{"num_hidden_layers": 8, "hidden_size": 192, "n_experts": 256, "experts_per_token": 8, "d_expert": 48, "d_shared_expert": 0, "hidden_act": "squared_relu", "moe_layers": [1, 2, 3, 4, 5, 6, 7], "router_score": "softmax", "normalize_top_k": true, "routed_scale": 1.0, "balance_loss": 0.00081, "balance_bias": true, "router_z_loss": 0.001, "n_groups": 4, "groups_per_token": 2, "init_std_router": 0.0191, "lr_router": 0.000913, "vocab_size": 16384, "norm": "rmsnorm", "norm_eps": 1e-06, "tie_word_embeddings": "early", "optimizer": "soap_variant", "learning_rate": 0.00291, "beta1": 0.95, "beta2": 0.95, "batch_tokens": [32768, 65536, 131072], "max_seq_len": 512, "train_tokens": 454500000, "max_steps": 7303, "dataset": "wikipedia_en"}
Below are experts of layer 5 (counted from 0) of a mixture-of-experts language model. Rows are named router (the router's row for the expert), up (a neuron's input weights, with its number), down (a neuron's output weights, with its number) and show model dimensions 0-191. Each number is 128 + 32 x the weight over its row's rms, rounded and kept within 0 to 255.
After each expert's rows: a language model's description of what the expert responds to. This comes from a sample of Wikipedia text that the model never trained on.

# expert 14
router [114 148 142 119 165 145  96 122 121 181 111 175 124 190 114 148  71 111 106 138 161  77 120 125 100  76 113 118 144 159 146 182 131 134 159  96  98 161 136 129 168  52 140 126 168 112  68 129 116 115 156 115 101  89 111 172  95  95 115 157  76 154 115 158 128 154 117 127 105  56 164 114 172 115  87 143  93 134 130 137 123  95 146 162 158 140  76 108 192  98 178 168 103  85 105 132 140 186 110  26 127 159 140 107 156  93 152  97  69 104 119  21 144 107 127 164  92 159 104 149 166 146  86  99 113 184 165 123 131 113 183 115 133  74 102 133 147 176 147 161 175  82 121 124 167 114 136 108 141  90 153 101 121 107 116 122 181 123 143 137 131  82 128 114 121 162 126 163 164  57  99 110 130 123  85 178 103 164 136 104 171  98 107  65 140 109 107 104 121 117  97  88]
up4 [ 91 158 128 158 147 202  90 196 116 139 138 178 128 124 160 106 129 145 188 185 148 139 154  92 125  91 111 173 126 158 108 126 104 118 148 128 164 107 152 115 140  77 103 126  89 125 119 145  78 120 161 100  98 126 107 149  89 156 103 130 147 136 140 129  77 181 125 100 170  98 105  51 196 120 131  72 181  99  98 147 125  91  83 198 126 131 114 142 146 139 136 120  96 168  86 128 101  85 132 130 115 147 128 145 128 109 204 108  97 121  96  70  66 162  92  67  98 114 148  93 110 145 127 139 109 147 131 114 137 106 122 120 129  60 129 182 125 165 124 123 113 188 139 111 144 119 123  69 159 139  63 179 116 145  92 130 166 119 154 115  82 111  76 126  82 144 152 132  97 157 149 111  81 131 174 175 181 122 124  37 141 105  67 162 191 107 126 120  73 140  98 130]
down4 [129 127 124 109 184 122 117 167 103 121 146  64 114 169 182 136 143 166 105 180 108 167 146 126 133 129 116 120 110  84  65  88  73  59 181 163 171 135 122 108 180 141 116 138 107  90  70 147 140 144 116 159 103 112 123 114 117  79 184 114  47 157  89 122 110 122 106 138 110  92 113 128 125  95  93  80 104 181 127 126  32 129 138 140 151 171 144 127 128 120  71 142 155  71 125 116 146 180 122 106 137 119 119 135 117  97 153 168 135 110  90 114 155  94 127 172 145 140 118  81 162 102 119  86 143 192 108 104 160 127 139 147  90 132 133 186 134 125 135 189 166 147 149  82  42 103 140 137  88 132 115 128 108 178 146 108 165 103 129 197 130 140 170 169 186  39 102 199  58 132 132 166 152 141 127 141  99 106 155 130 132 124 159 136 129 104 109 111 171 149 151 105]
It responds to: Sentence-initial He or She, where, and time openers like After or During in biographies of sportspeople and officers.

# expert 22
router [137 110 188 125 158 137 105 170  72 151 139 180 102 137 136 154 121 119 119  90 143  88 144 126  96  96 140  76 145 132 140  88 159 145 126  97 127 111 138 178 172 139 161 204 173  92  81 129 122 100 200  89 142 108  83 128 104 100 126 122 101 172 106 167 145 146 131 139  57  79 158 114 171  98 116 160  80 103 119  91 187 131 136 106 121 132  98 155 119  97 184 134 123 120  95 194 155 147 129  95 148 118 127  86 153 124 107  93 153  74 103  87 181 138 190 206  88 160  92 163 144 141 112 119  89 131 155 119 142 144 136  68 156  79 109 137 171 109 137 148 105  78 106 123 166  88 119 122 123 101 160 133 104  82 133  62 193 114 167 209 154 106 171  81  91 128 127 143 131  80 127 124 114  74 120 153 104 143 191  90 152 130  97  82  86  92 109  92 104 105 116 107]
up0 [158 180  87 159 165 157 166 125 129 145 147  71 140  94 122 160 146 129 114 142 165 138  88 137 134 167 145  80 106 215 134 135 124 168  69  87 192 116 125 139 150 124 136 134 173 150 137 119 123 102 143 129  91  90 141 121 104 134  96 163 135 125 162 153 126 149 142  83 114 139 138 180  88  93  76 132 160 104 153  75 166  96 113 189 168 131 122 122 146 159  88 105  79 119  98 144 141  87  80 109  86 155 152  72  95 112 140 178 140 113  96 156 144 107  81 158 132  71 133 175 127 150 127 167  68 108 129 110 110  82  78 110  73 162  88 125  58 135 140 148 119 119 140 123 157 111 108 175 177  90 141 127 163 160  76 119 134 133 130 113 169  60  86 135  70 168 157 144 130 154 118  92  97  62 222 144 118 110  99 123 102 159 163  79 173  75 167 161  95 110  92 122]
down0 [109 138 142 156 125 148  65 142  89 135 167 160  81 200 123 135 165  65 102 162 170 176 131 107 113 116  97 140 133 115 177 128 167  98 113 146 126 173  83 168  76  94 121  91 119 138  99 136 127 100 100 148  97 201 163 101 141 102 169 226  63 102 111 115 113 141 104 161 107 183 152 154 184 185 113 145  91 125 162 161 157 126 147 115 126 128 106 158 107 126 155 141 141 135 177 106 110 176  98 194 136  94 179 144  99 147 126 111 172 150 113 124  94  88 118 155 184 143 129 123 148 131 163 149 164 119 148 110 138 134  89 152 146 149 110 100 130 144 129 185 151 159 123 115 111 216  99 146 117 142  77 121 145 103 170 108 156 158 157  64 115 134  85 139 104 181 104 151 120 110 102  65 108  91  82 130  98 111 152 117  94 121 164 110 158 218 125  54 135 179 117 127]
It responds to: Nouns for people's roles or occupations and agent suffixes like -er, -or, -man, such as player, director, chairman, politician.

# expert 58
router [ 88 172  90 100 153 145  92 146 136 147 127 148  59 153  85 133  90  90 128 129 156 106 147  90 105  76 135 129 135 122 167 168 189 123 156 133  84 141 117 163 133  91 150 140 128 116 116  97  92 102 160  78 100 114  84 173 144  89 100 175 134 130  98 130 194 154 121 149 112 116 124 115 151 121 103 168  37 140 140  98 175 122 128  97 186  95 119 119 178 134 123 133 132 114 107 193 122 178 143  81 152 145 184  88  98 108 108  81 101 109  96  80 160 115 129 131 108 150  84 129 128 131 102  88  63 158 161  93 158 127 155 114 215 111 103 134 129 187 139 170 142  69 124 157 159  72 180  98 105 104 150 106 132 116  98 131 144  86 160 145 170 138 142 107 138 177  92 131 151  62 136 107 146  95 115 163  74 167 147 128 143  88 113  20 121  54 137 131 107 136 115 111]
up0 [114  61 135 126 153 164 106 104 176 143 117 160 102 142 142 133 111 134 122 176 100 114 172 107 159 103 137 133  90  90 165  87 174 191 123 158 124 157 150 166  63  79 202 108 145  68  89  77 191 128 155 122 116 158 101  93 142 112 118 126 171 144 138  83 158  89 128 154 105 179  92 157 103 152 162 147 103 164 174 121 156 158 161 112 103  73 114 174 163 168 117 121 140 155 118 181  74 126 102 123  81 113 143  78  78 130 181  84 146 156 157 148 122 126 144 133  83 108 131 113  90  88 148  99  70 118 163 128 158 121 121 122 118 113  99 138 119 113 111 102  74  99 119 136 167 121 135 115 130 152  80 124 130 176  98 138 130 117 127 118 236 137 160  89  67 107 126  94 152 112 120  90 220  77  99 139 131 180 107  38 105 161 109 122 123 144 152 123 147 172 124 131]
down0 [164 104  88 180 119 112 184 124 119 140 164 105 115 121  99 110 149 100  99 128 126 127 135 119 210 108 184 112 145 137  78 127 104  84 143 186 121 143 129 145 112 180 130 103 134 169 112  98 162 128  75  87 141 101 141 166 125 129 124 164 148  96 163 123 177 126 104  82 130 140 139 117 141 138 115 125 126 104 106 145  78 135 160  81 171 163 133 125 134 192 174 113 121  52 125  80 140 102 156 139 228 116 163 139 125 132 102 126 179 130 211 148  94 130 102 107 130 142 127 150 134 117  84 146  90 211 146 163 129 191 117 121 148 111 143  91 175 152 132 116 132  38 127 148 125 183 166 159 121 221 123  98 138  97 146 107 110 144  78  99 131 129 157 170 143  82 145 146 169 151  67 176 126 148  96 153 125 135 145 115  81 130 183  74  73 116 117 181 111 153 163 167]
It responds to: Verbs of saying and linking words in plot summaries and narration, such as tells, says, following (day), However, that, it.

# expert 1
router [ 67 155 117 132 128 121  66 135  82 136 159 118 104 158 109 151 128  58 145 105 132 108 158 118 107 115 123 136 145 194 163 168 136 134 201  97  96 166 161 205 130  90 176 164 185 123 129 131  83 116 105 100 110 113  94 123 109 157 118  99 144 203 120  96 173 175 111 133 128 131 145  89 166  86 118 144 104 127 116 106 151  71 147 108 137 121 121  91 213  36 163 177 114  48  88 142 117 121 134  93 116 116 139 110 114  57 113 119  85  88  96  73 132 122 152 168  98 147  92 140 165 148 111 127 120 124 154 112 148 120 156 106 188 105 101 148 133 148 165 155 144 126 120 120 176  71 159 140 138  92 146  74 127 108  97  82 169 103 129 140 178 116 170 114 176 157  97 108 147 117 117 139 140  95  78 181 108 189 173  61 167 130 131  98  97 118 150 115  92 114 123 101]
up0 [ 89 137  78 107  89 155  71 162 131 136 153 142  97 160  66 141 131 138 121  85  98 179  67 113 137 126 141  99  97  77 144 146 128 167 188 140 141  98 144 183 102 179 144 132 122  74 148 136  96 180  97 132  91 196 119 156 115 124  85 108 142  88 209 124 142 111 149 143  56 137 172 128 109  31  99 126 141 132 110 137 167 140 167  77 148 116 115  99 124  98  68 146 154 147 121 153 134  73 162 149 120 125 135 112 151  92  92 149  94  94  65 132 120 164 130 118 180 156 122 210 164 124 127 112  84 158  94 101 146  75 166  97 153 180 164  90 113 118 109 123 177 111 149 172 137 157  84 107  99 174 112  97 105 114 170 113 100 111 102  96 132 135 151 141  78 116 119 130 100 109 145 127 158 125 160 134 102 167 116  42 145 167 136  70 131 159 131 131 184 123  86 152]
down0 [103  76 164 135  75 139 110 183 154  77 146 126 133 173 141 119 161 132 153 111  73 150 107  94 103 102 156  77 137  89 193 118  91 113 102 108 132  71  60 183 107 127 152 181 115  86 114 214 128 169 132 124  80 126  81 118 147 107 105 108 121 104 116 138 119 117 168 168  86  74 122 115 173 105 151 156 144 161 159 176 169 135 155 133 149  94 117 105 131 134 179 147 124 181 157 154 154  83 141 129 169 188 142 114  65 138 162  96 133 114 164 157 127 138  96 144 146 183 145 128 105 135 131 109 130 106  96 123 122  81 152 125 167 162 119 131 115 112 100  72 151 128 108 182 137 146  79  96  60 181 127  95 130 158 153 138 134  95  44 150 171 124 163 150 104  67 153 185  81  94 202 124 133 141 149 158 118 200 109 105 149 141  73 124 129 119  80 130 138 144 133 167]
It responds to: Markup tokens in tables and section headings, such as row-ending pipes, newlines, ===, and the opening parenthesis after team names.

# expert 5
router [114 149 116 114 167 149 113 192 128 155 125 132  97 132 115 152 157  99 110 105 137  90 155  97  71  92  78 128 158 116 156 137 143 138 137 100 103 163 117 133 135 140 190 143 180  65 103 112 131 134 186 100 153 127 106 145 132 136 107 179 128 147 101 115 184 150  97 153  69 110 143 128 162 122 107 110  49 149 117  92 121 102 139 107 129 205  88 109 169  77 215 155  86 125  50 132 112 120 102 117 181  92 122  91  93  90 127 107  55  72  92  81 149 138 132 173 138 115  69 139 143 152  69 149 112 137 187 141 155 114 186 121 111  61  77 139 113 118 182 127 120 106 113 137 193 131 135  88  77  92 133 102 197  84 137 100 140 118 153 146 170 104 144 141 120 183 154 146 112 105 133 118 143 139 109 160 117 156 131  94 202 107  88  88 115 148 134 119  95 148  71 115]
up1 [ 43  45  99  90 121 138 150 128 134 170 104 127 161 163 114  84 153 100 111 198 133  86 128 154 120 109 116 151 173 126 129 107 155 125 117 162  88 146 191 168 120  95 100  65 128 139  99 117 126 101 119 116 174 126 101 134 138 153 141 183 173  98 101 108 175 148 154 118 104 186 136 131  83  73 167 117 190 133  96 155 131  62  91  81  96 111  91 148 164 139 151 159 138  93  52 132 154  80 110 102 146 157 142 151  93 113  65 115  94 103 133  68 159 147 150  99  64  61  79  71 122 123 110 127 102  90 145 123 116  84 158 100 162 128 119 168  84 120 211 122 121 160  79 112 173 119 145  97 103 127  95 141 135 120 125 149  58 136 141 142 169 187 154 146  96 102 129 110  98 132 133 130  70 147 132 122 129 135 184 165 143 109  84  98 147 104 154 151 112 103 134 113]
down1 [154 110 140 122 100 124 163  74 165 125  83  71 158  86 122 129 172  77 143 135 130 139 153 175 110 126 112 156 163 186 124 155 144 161 160 145  94 155 157 126 160 128  78 144 178 119 142 103 142 176 106 122  75 128 112 106 142 187 136 131 136 125 161 169 129 166 117 108 186  90 187 148 104 135  94  64 135  45 175 135 141 132 143 157 132 137 148 166  59 102 107  93 160 181 138 156 147 114 102 116  84 108 128 135 155 142 141 140  93 117 119 144  87 127  84 138  91  48  86  77 134 145 156  67 150 106 126 133 102 147  90 128 114 144  67 103 118 152 120 127 156 156 148 203 136 151  72 188 102 222 112  85 112 185 150  98 104 158 109 153 113 106 192 109 154  97 102 132 164  86 148 116 148  90 137 155 191  55 128 112 133 132 127 183 153 145 136 129 100 142  85 120]
It responds to: Hyphens opening list items after a line break in infoboxes and taxoboxes, plus line-final ); and hyphens inside compound names like Hi-Low.